Experts of a small language model.
Size: 13 layers, vocabulary 2048, 48.2M parameters.
Experts: 256 experts in each of 11 layers, 6 picks a token.
Training: a variant of Muon for the experts, 512M tokens.
Below are experts of layer 2 (counted from 0) of a mixture-of-experts language model. Rows are named router (the router's row for the expert) and show model dimensions 0-127. Each number is 50 + 12 x the weight over its row's rms, rounded and kept within 0 to 99.
After each expert's rows: "raises" lists some tokens whose logits its average output raises strongly, later layers aside; "mostly gets" lists some tokens that are sent to it at least half of the time. This comes from a sample of Wikipedia text that the model never trained on.

# expert 33
router:40 47 63 51 37 38 42 73 51 50 52 42 56 56 31 63 45 64 46 49 22 41 51 48 51 79 61 53 42 51 46 61 52 47 45 63 45 43 33 52 61 49 69 40 57 50 41 61 44 62 57 52 42 54 42 62 39 36 65 59 54 30 35 66 43 69 43 39 43 51 45 33 61 41 46 30 36 53 41 51 65 56 35 40 53 50 24 21 60 63 64 54 56 47 48 65 51 50 65 58 55 55 64 63 46 61 50 65 34 53 29 50 54 66 57 60 40 31 34 62 44 38 12 44 75 28 68 47
raises: "les", "000", "cur"
mostly gets: " Lu", " Je", " Pe", " ex", " Pat", " Pa"

# expert 124
router:36 41 68 45 44 38 45 50 82 41 71 62 37 64 33 42 61 50 42 41 30 74 55 60 45 59 53 69 32 50 40 55 73 44 31 27 52 62 54 54 62 36 56 59 37 50 51 43 50 46 52 59 50 61 77 59 33 42 40 32 43 42 59 64 38 55 33 61 42 49 58 38 48 41 43 35 50 34 51 53 64 22 46 42 68 36 48 50 65 64 59 67 35 49 60 34 53 58 64 29 57 51 46 69 71 40 55 49 50 65 43 46 50 72 55 44 44 53 51 72 60 29 54 48 43 39 46 63
raises: "our", "ence", "tor"
mostly gets: "'", " +", "j", " Sh", "+", "’"

# expert 101
router:37 51 56 38 50 49 51 44 63 36 58 58 51 57 33 41 30 48 33 48 34 49 52 60 51 52 48 63 61 41 39 52 65 47 47 69 23 67 42 68 49 59 52 50 55 45 39 59 32 58 42 63 31 65 65 42 36 49 62 49 63 34 54 51 34 51 42 33 59 54 60 46 64 55 86 50 61 55 46 59 58 23 50 40 59 47 18 46 51 54 60 56 59 14 50 44 41 59 55 62 36 61 49 42 50 49 52 46 40 68 41 49 59 50 77 73 28 43 51 48 46 38 47 25 69 53 57 72
raises: "ant", "ate", "ed"
mostly gets: "c", " b", "b", " d", " C", "ec"

# expert 84
router:46 37 43 57 35 27 42 47 32 46 58 50 62 57 46 52 50 70 29 53 54 45 43 47 66 50 50 45 30 74 36 73 68 43 43 60 52 56 39 68 70 49 53 60 56 42 52 46 60 57 48 70 37 65 43 67 44 41 61 22 46 29 49 60 32 60 23 41 50 65 61 48 47 43 57 52 43 53 42 56 65 55 33 49 51 32 43 42 62 59 64 88 45 48 36 45 41 59 66 63 48 55 33 63 61 38 65 43 42 61 53 49 66 34 52 60 53 34 42 55 46 38 47 31 76 42 61 60
raises: "air", "all", "our"
mostly gets: " c", " Pla", " Co", " sp", " Ca", " from"

# expert 72
router:47 45 48 24 52 47 58 39 50 45 52 67 62 58 52 34 53 61 21 57 20 74 42 57 62 79 53 67 53 67 50 52 74 38 47 43 29 73 52 64 57 28 59 44 53 33 37 44 38 43 44 50 57 53 57 48 34 41 46 43 63 49 16 51 60 52 46 53 32 60 39 43 58 36 53 64 52 23 59 54 57 30 29 45 50 38 49 39 37 69 68 57 53 45 67 45 57 57 51 64 57 70 41 50 49 41 51 52 33 55 45 50 73 49 58 46 58 64 44 55 50 45 39 42 47 39 73 51
raises: "script", "ș", "ium"
mostly gets: " No", " Ra", " Le", " So", " Pro", " Har"

# expert 102
router:46 26 39 52 28 40 53 50 67 43 73 58 55 53 36 54 54 41 52 54 36 53 49 61 44 71 71 57 50 50 38 71 71 39 40 32 53 53 46 61 50 53 50 65 63 49 45 48 34 48 44 34 62 68 64 59 41 34 32 40 54 64 31 48 39 36 41 39 34 53 74 45 62 54 71 35 44 43 61 73 73 24 37 39 56 47 54 43 44 43 78 62 24 60 43 45 63 43 70 42 54 58 57 64 69 55 50 53 46 56 40 62 59 49 61 45 41 42 45 69 50 45 53 34 69 43 53 45
raises: "s", "ly", "c"
mostly gets: " head", "ad", "air", " near", "'", "’"

# expert 71
router:35 55 60 25 59 20 61 53 38 31 62 39 65 65 38 59 32 46 25 69 47 56 50 55 56 58 48 61 53 55 52 57 56 50 53 58 37 59 43 58 61 52 58 46 52 29 48 59 40 57 32 51 17 46 59 53 34 49 47 57 62 43 39 76 59 54 41 37 29 53 43 34 48 27 58 55 49 31 43 63 48 50 46 38 57 55 36 50 53 58 90 39 53 48 48 44 56 51 55 35 45 71 42 77 50 59 43 60 27 63 40 69 49 67 62 43 48 51 41 64 51 49 39 51 58 57 71 60
raises: "ea", "if", "li"
mostly gets: " sp", "mb", "ff", " Sp", " ch", " comp"

# expert 62
router:54 49 65 22 38 53 58 55 55 54 57 44 55 66 48 51 51 53 32 55 23 53 27 48 36 54 51 48 57 48 23 48 73 34 47 58 52 56 49 66 62 32 58 56 53 60 30 62 39 75 46 49 34 48 60 50 37 36 74 56 78 37 45 52 54 53 37 60 33 65 37 55 48 38 62 52 43 53 45 56 53 52 42 45 49 56 50 58 53 61 58 87 43 44 38 29 42 51 42 46 66 67 38 65 59 25 49 44 40 71 50 65 67 56 64 46 47 36 30 72 48 51 61 47 54 42 62 67
raises: "ce", "elected", "ven"
mostly gets: "ough", " Per", " ex", " pro", "com", "mon"

# expert 75
router:25 37 47 41 52 35 53 51 49 40 48 60 60 59 35 62 51 45 38 65 57 43 40 51 53 64 66 59 36 52 54 82 49 48 32 45 61 60 51 52 64 40 74 34 80 53 28 56 39 48 31 47 36 57 60 40 48 20 67 55 53 48 56 59 57 46 42 36 47 61 66 49 54 57 70 61 50 52 50 45 49 50 20 42 53 60 48 33 63 55 55 43 40 35 47 32 63 54 74 31 66 40 47 55 53 30 57 76 44 55 46 72 55 57 51 63 27 45 60 50 51 30 36 38 59 40 58 51
raises: "aged", "ject", "ium", "ag", "de"
mostly gets: "va", "ception", " Star", "lan", "Re", " Va"

# expert 94
router:18 47 67 41 56 33 53 61 59 29 56 50 83 49 49 47 50 56 43 47 44 77 43 61 61 63 50 64 34 50 44 51 52 42 51 62 36 57 47 54 62 40 51 55 66 54 47 48 37 60 42 57 65 41 62 45 30 50 68 53 63 36 42 60 38 71 34 60 37 66 65 44 55 48 57 32 63 53 34 61 55 38 55 62 69 42 27 37 43 65 45 73 44 43 48 46 57 59 34 37 84 49 20 45 50 26 50 59 35 45 52 42 60 54 59 72 40 45 49 56 51 32 40 44 52 42 54 47
raises: "ation", "ative", "ance"
mostly gets: " Dr", "r", "st", "ial", " St", " st"

# expert 193
router:39 38 59 37 52 48 46 54 55 50 87 65 44 55 45 62 58 46 47 58 49 50 31 48 69 56 52 62 50 49 55 64 53 44 46 66 35 43 40 38 80 39 50 40 63 41 59 45 40 46 46 40 42 67 74 59 44 49 48 37 53 39 56 58 57 60 34 45 46 72 76 32 57 47 62 59 54 46 60 49 69 28 59 48 61 37 34 21 54 62 70 39 35 53 36 62 42 67 58 37 64 53 39 61 73 15 54 39 35 54 35 59 60 46 38 45 58 50 50 61 34 44 46 64 45 34 40 56
raises: "ated", "ce", "ar", "ved"
mostly gets: "ual", "u", "av", " kill", "ai", "iv"

# expert 98
router:45 41 54 45 40 55 66 52 64 39 72 66 62 55 54 42 46 42 45 53 42 66 44 48 78 55 69 62 49 49 44 50 65 60 36 51 33 53 43 61 58 38 53 30 65 28 29 45 54 47 43 37 53 56 61 58 48 53 61 41 87 30 57 38 36 54 47 56 50 41 64 18 73 37 48 53 50 42 46 46 61 39 63 39 75 55 40 27 51 41 72 44 34 50 44 41 70 49 63 45 58 59 45 62 49 45 41 46 39 53 29 44 59 46 76 33 43 54 39 50 62 45 27 63 58 43 42 66
raises: "ten", "c", "ce", "co"
mostly gets: "†", "cc", "*"

# expert 109
router:41 48 59 33 50 44 61 44 73 25 59 67 69 66 45 41 29 41 49 51 62 48 37 54 60 67 49 64 55 51 49 77 47 48 59 66 39 75 36 65 47 31 56 43 51 53 36 68 37 52 37 54 32 57 54 41 41 31 45 40 59 44 60 53 42 63 06 42 50 64 62 17 64 54 64 30 55 41 42 52 57 35 50 42 45 55 46 50 65 64 77 46 51 50 52 40 47 68 58 47 49 50 33 52 54 50 50 56 41 54 38 53 56 62 55 62 49 41 53 45 57 27 49 53 45 58 33 72
raises: "un", "ve", "ved"
mostly gets: "c", " C", " cl", "vision"

# expert 204
router:29 31 56 37 59 44 42 47 52 57 54 47 46 55 43 25 55 51 39 53 36 60 46 58 72 47 45 41 40 39 54 59 57 50 35 46 19 79 45 45 67 36 56 30 64 31 49 40 28 62 50 55 50 62 69 72 43 43 45 51 64 45 50 60 59 62 43 51 50 56 58 44 56 45 72 54 40 62 55 50 57 43 61 83 70 52 30 50 63 57 67 39 38 40 38 29 43 64 65 45 53 48 47 68 51 31 62 47 53 66 53 57 71 63 47 36 25 52 55 64 47 44 34 53 47 32 42 69
raises: "day", "qui", "que", "do"
mostly gets: "al", " Al", "ual", " 6", " Y", " 27"

# expert 32
router:38 45 66 27 59 38 32 41 58 49 77 58 58 63 46 33 30 58 42 37 44 55 51 35 68 74 39 42 65 40 34 62 57 59 40 62 43 36 42 62 87 38 58 41 41 55 62 64 34 57 39 41 42 55 58 69 35 52 58 50 58 27 42 54 42 66 31 33 41 51 65 47 53 57 67 60 41 45 41 49 76 35 36 41 66 58 44 58 48 63 54 60 50 40 45 48 51 51 58 43 38 62 36 76 61 40 44 42 64 47 34 50 70 61 58 38 43 37 45 53 62 54 62 59 63 39 47 55
raises: "han", "al", "tic", "ha"
mostly gets: "p", " App", "mp", "ge", "ap", " Mo"

# expert 248
router:52 50 64 53 32 67 36 56 61 44 62 66 52 54 54 48 50 58 42 35 54 56 25 60 58 53 51 50 51 66 48 56 56 56 25 34 32 58 47 47 79 29 48 50 53 36 48 44 48 53 63 56 38 71 46 50 31 52 63 44 70 26 56 35 35 50 34 72 38 71 48 37 56 38 53 44 46 42 29 53 56 46 38 42 62 35 52 48 59 53 50 73 43 33 45 41 58 63 54 53 68 69 22 51 68 25 81 45 45 61 46 63 66 46 54 38 55 44 45 49 28 53 30 50 49 51 43 57
raises: "ight", "ver", "vent"
mostly gets: " Gold", " women", "ia", "ate", " people", " used"

# expert 59
router:44 40 62 39 48 53 51 63 45 33 66 50 46 65 48 23 33 39 34 49 41 60 41 66 66 60 46 72 39 48 59 58 48 51 49 37 37 41 50 73 56 48 56 41 75 66 41 60 39 71 45 56 43 46 52 67 47 59 60 51 51 31 38 58 37 52 47 51 38 52 36 44 52 29 59 50 26 54 44 80 55 36 43 60 61 59 14 46 58 48 48 77 53 34 56 35 55 56 41 38 67 71 48 51 54 55 57 68 27 72 35 69 56 41 62 51 51 48 62 53 61 42 38 49 40 48 49 70
raises: "ur", "li", "ung", "s", "ure", "ri"
mostly gets: " de", " Li", "l", "der", " Ber", " Jan"

# expert 213
router:28 28 51 44 51 35 50 48 59 45 43 81 38 73 51 58 29 50 50 64 37 46 48 49 50 67 57 49 45 47 54 57 83 47 32 58 45 50 40 65 77 46 54 36 60 35 51 65 43 35 57 46 38 63 75 56 47 50 42 66 61 38 37 41 22 64 48 61 70 52 62 50 54 41 64 41 47 51 39 56 50 30 33 48 45 57 18 52 56 67 48 75 28 54 63 34 50 59 58 49 64 53 49 49 67 52 57 42 49 52 40 43 53 58 51 45 45 49 39 46 54 49 26 44 77 40 51 52
raises: "ally", "ense", " such"
mostly gets: "a", " film", " 10", " S", " held", " married"

# expert 73
router:36 50 47 45 67 26 42 34 68 34 53 51 71 77 42 58 53 56 45 40 46 58 37 68 52 75 47 46 58 46 58 56 53 54 56 63 31 63 50 38 58 66 67 38 48 37 54 68 43 71 38 41 39 49 47 38 40 43 61 62 36 39 40 78 36 55 38 49 39 75 33 29 53 37 68 32 48 45 48 69 56 32 31 43 55 34 32 39 57 60 77 57 40 39 53 58 55 57 70 45 53 55 41 70 50 42 52 61 56 55 35 68 55 58 53 52 50 35 63 46 45 49 43 40 47 59 68 43
raises: "BC", "ance", "int"
mostly gets: " sp", " Sp", " Qu", " Col", " ch", " Dr"

# expert 58
router:36 38 37 37 27 57 56 62 48 35 50 49 51 69 36 42 51 44 57 66 39 40 48 72 70 58 60 64 43 77 42 65 55 46 40 45 51 65 38 61 67 53 49 45 35 51 43 58 60 64 54 46 35 57 62 63 35 24 44 36 66 37 44 58 57 71 50 56 46 49 68 52 51 27 55 46 37 35 36 43 48 46 39 38 47 49 56 61 55 60 47 51 46 29 38 43 54 42 49 52 46 64 44 47 62 74 70 55 27 64 24 55 75 54 73 62 36 23 36 65 53 42 33 48 47 51 53 52
raises: "l", "an", "f", "con"
mostly gets: "I", " de", " I", " It", " De", " this"

# expert 37
router:34 44 54 48 52 68 49 51 52 40 59 62 56 81 36 60 32 42 43 57 35 49 48 56 68 80 73 53 45 56 47 40 72 53 27 40 43 57 25 57 60 38 59 32 67 46 35 54 46 61 45 35 35 68 68 63 29 42 48 54 74 36 49 47 51 44 49 60 24 48 73 55 54 45 39 39 53 58 45 56 62 35 41 58 63 46 33 44 50 46 66 57 38 55 57 44 57 49 47 23 28 62 55 77 51 52 62 63 45 51 58 53 65 45 54 39 51 46 47 54 20 47 43 57 53 45 61 50
raises: "ion", "ible", "ious"
mostly gets: " Ma", " Sa", " Ja", " Da", " Fa", " Ab"

# expert 240
router:61 42 55 42 30 45 51 58 61 39 64 55 66 57 44 25 43 49 38 53 53 48 48 50 39 62 59 43 50 59 45 52 51 23 54 35 45 81 37 72 51 53 44 36 54 25 30 70 40 72 52 64 36 53 58 45 36 38 59 59 69 18 32 58 47 65 41 53 44 49 59 50 51 39 55 61 55 53 57 54 55 40 39 46 52 62 48 53 52 67 74 67 48 48 60 21 47 46 43 54 48 61 28 55 59 54 44 53 35 69 48 56 57 59 70 57 39 36 56 66 57 40 42 28 64 46 81 51
raises: "ce", "spect", "cent", "ception", "aff", "ven"
mostly gets: " re", " con", " pro", " co", " fa", " tr"

# expert 244
router:44 62 62 34 45 49 52 42 66 49 67 46 55 72 55 43 71 48 37 48 40 47 51 65 47 57 61 60 30 51 36 64 44 50 35 45 52 65 47 60 60 42 50 53 67 28 36 59 40 61 34 49 52 55 56 46 46 53 53 28 62 38 25 67 52 62 36 54 47 50 50 32 41 46 50 32 26 55 28 56 46 43 30 32 80 47 35 35 58 43 38 62 34 44 62 53 72 60 66 49 55 62 51 84 47 60 45 43 44 52 52 62 54 51 63 83 33 43 50 55 50 40 57 56 45 39 58 75
raises: "age", "able", "ations", "ation"
mostly gets: "ir", " Dr", " (18", "65", " or", " 15"

# expert 77
router:53 47 41 52 62 33 53 61 48 38 44 47 71 61 58 43 48 57 20 30 27 67 43 60 54 46 54 56 48 58 28 53 63 46 56 64 46 58 47 59 67 43 55 46 42 54 33 55 25 67 63 46 60 46 58 49 35 33 48 44 55 35 37 57 37 57 48 69 45 78 56 53 51 56 64 59 58 51 53 54 67 43 36 65 61 54 46 50 39 52 39 50 45 30 67 40 58 47 58 62 46 71 38 51 59 56 71 32 48 55 55 71 58 46 62 58 22 49 53 41 33 29 35 30 44 25 80 63
raises: "re", "se", "ce"
mostly gets: " Ar", " Har", " For", " Cor", " Or", " El"

# expert 207
router:36 43 40 46 48 41 29 46 56 29 60 63 63 51 31 44 38 59 42 46 44 64 33 61 41 51 75 49 51 54 53 65 62 42 57 52 51 73 24 46 48 38 44 52 70 48 35 50 40 81 58 40 61 72 62 42 61 18 51 48 61 40 33 52 25 39 48 54 36 57 62 36 56 55 62 61 51 44 38 47 54 46 37 42 56 47 49 50 49 58 53 53 48 48 54 29 91 57 67 59 47 45 40 72 54 43 46 35 50 47 53 58 73 51 56 51 51 45 24 75 61 50 54 55 55 51 70 49
raises: "ral", "ting", "ment", "ball"
mostly gets: " work", " film", " game", " used", " do", " form"

# expert 115
router:50 49 58 53 30 41 51 69 38 20 74 45 53 70 36 50 53 43 14 56 47 71 41 47 60 83 59 59 32 64 46 40 51 55 51 50 41 69 22 66 54 47 48 42 54 46 52 54 40 63 64 34 48 55 50 56 51 32 46 58 50 51 50 68 43 68 36 38 26 60 43 51 46 39 61 57 38 44 53 59 53 56 31 39 55 63 41 42 50 72 58 56 41 51 58 46 53 54 62 52 54 53 32 70 64 40 49 37 37 56 44 57 66 50 62 43 52 45 44 53 51 52 21 34 78 43 72 52
raises: "li", "light", "ough"
mostly gets: " f", " b", " d", " mi", " po", " bo"

# expert 120
router:44 42 59 42 43 49 64 43 40 35 60 41 43 59 35 27 31 56 47 64 43 58 55 64 52 52 47 59 52 51 27 59 50 60 10 63 44 50 49 50 71 30 63 47 49 37 60 64 45 63 32 42 34 51 61 52 38 40 51 54 67 30 20 62 58 48 34 47 47 56 63 40 55 29 57 65 38 73 45 52 58 62 39 50 54 55 31 37 52 52 58 51 47 37 53 53 56 51 55 30 42 70 42 78 72 66 49 44 27 55 49 45 73 50 40 67 42 60 45 49 38 24 55 44 62 48 56 52
raises: "our", "ur", "air"
mostly gets: " f", "f", "if", " imp", " sp", "ef"

# expert 241
router:57 43 67 45 43 50 38 76 54 52 43 49 66 69 43 39 43 80 39 54 47 55 42 52 43 55 58 76 43 56 33 58 44 44 54 46 58 70 52 50 69 53 52 50 44 38 43 56 40 58 53 39 43 53 62 50 34 45 44 57 54 39 32 59 56 37 51 56 31 56 47 26 60 31 63 56 49 53 46 56 62 46 50 39 57 43 41 48 69 49 48 75 43 37 55 38 58 49 71 55 61 89 35 51 55 33 82 45 40 55 28 62 44 58 68 43 53 55 07 56 54 52 45 29 44 45 64 52
raises: "burg", "tro", "tra"
mostly gets: " artist", " women", " country", " people", "men", "cu"

# expert 134
router:55 37 62 31 26 50 55 63 58 36 67 54 47 54 51 58 53 56 45 58 43 43 36 52 43 69 43 61 25 63 51 55 46 41 53 36 52 61 48 46 63 52 53 30 48 35 42 77 51 53 32 33 52 67 51 77 62 35 67 59 55 33 43 51 48 59 31 60 33 75 41 26 45 54 63 50 46 47 64 38 58 41 46 41 53 49 46 48 84 54 47 79 41 20 60 26 66 48 48 53 58 58 53 63 56 41 50 38 44 68 38 68 46 53 45 70 41 40 53 46 52 37 53 34 52 49 45 68
raises: "t", "an", "est"
mostly gets: "ri", "it", "min", "li", "tri", "gi"

# expert 95
router:60 43 62 57 53 52 57 57 42 40 55 38 43 58 44 39 17 57 50 52 32 68 29 56 45 57 50 47 60 59 44 64 49 34 26 44 46 43 56 51 56 64 50 47 58 55 40 64 35 65 38 61 39 67 71 47 50 52 55 43 51 34 40 46 52 53 57 56 48 57 78 57 58 40 68 55 42 44 65 45 57 50 27 36 66 38 36 53 48 66 47 43 32 48 38 19 65 50 72 49 46 65 39 67 49 30 63 49 30 47 50 64 58 48 69 46 59 44 50 77 49 45 30 37 52 33 63 85
raises: "in", "il", "ir"
mostly gets: "va", "na", " Va", "ta", "ina", " Bel"

# expert 165
router:34 26 57 44 40 44 50 61 40 41 58 47 60 45 33 31 44 42 48 62 48 57 47 58 54 74 63 49 57 46 50 59 72 58 23 64 43 71 22 59 57 32 53 49 40 51 35 65 48 40 61 45 63 60 52 68 40 38 57 52 73 35 48 56 49 40 40 48 49 44 45 59 40 45 58 36 22 43 32 54 80 29 39 67 69 69 47 41 45 51 45 66 47 51 53 45 58 51 66 54 59 60 43 60 61 64 48 58 39 74 47 53 78 61 61 60 43 51 31 46 43 35 52 35 41 54 71 44
raises: "hi", "ha", "he", "h"
mostly gets: " is", " be", " \"", " was", " are", " been"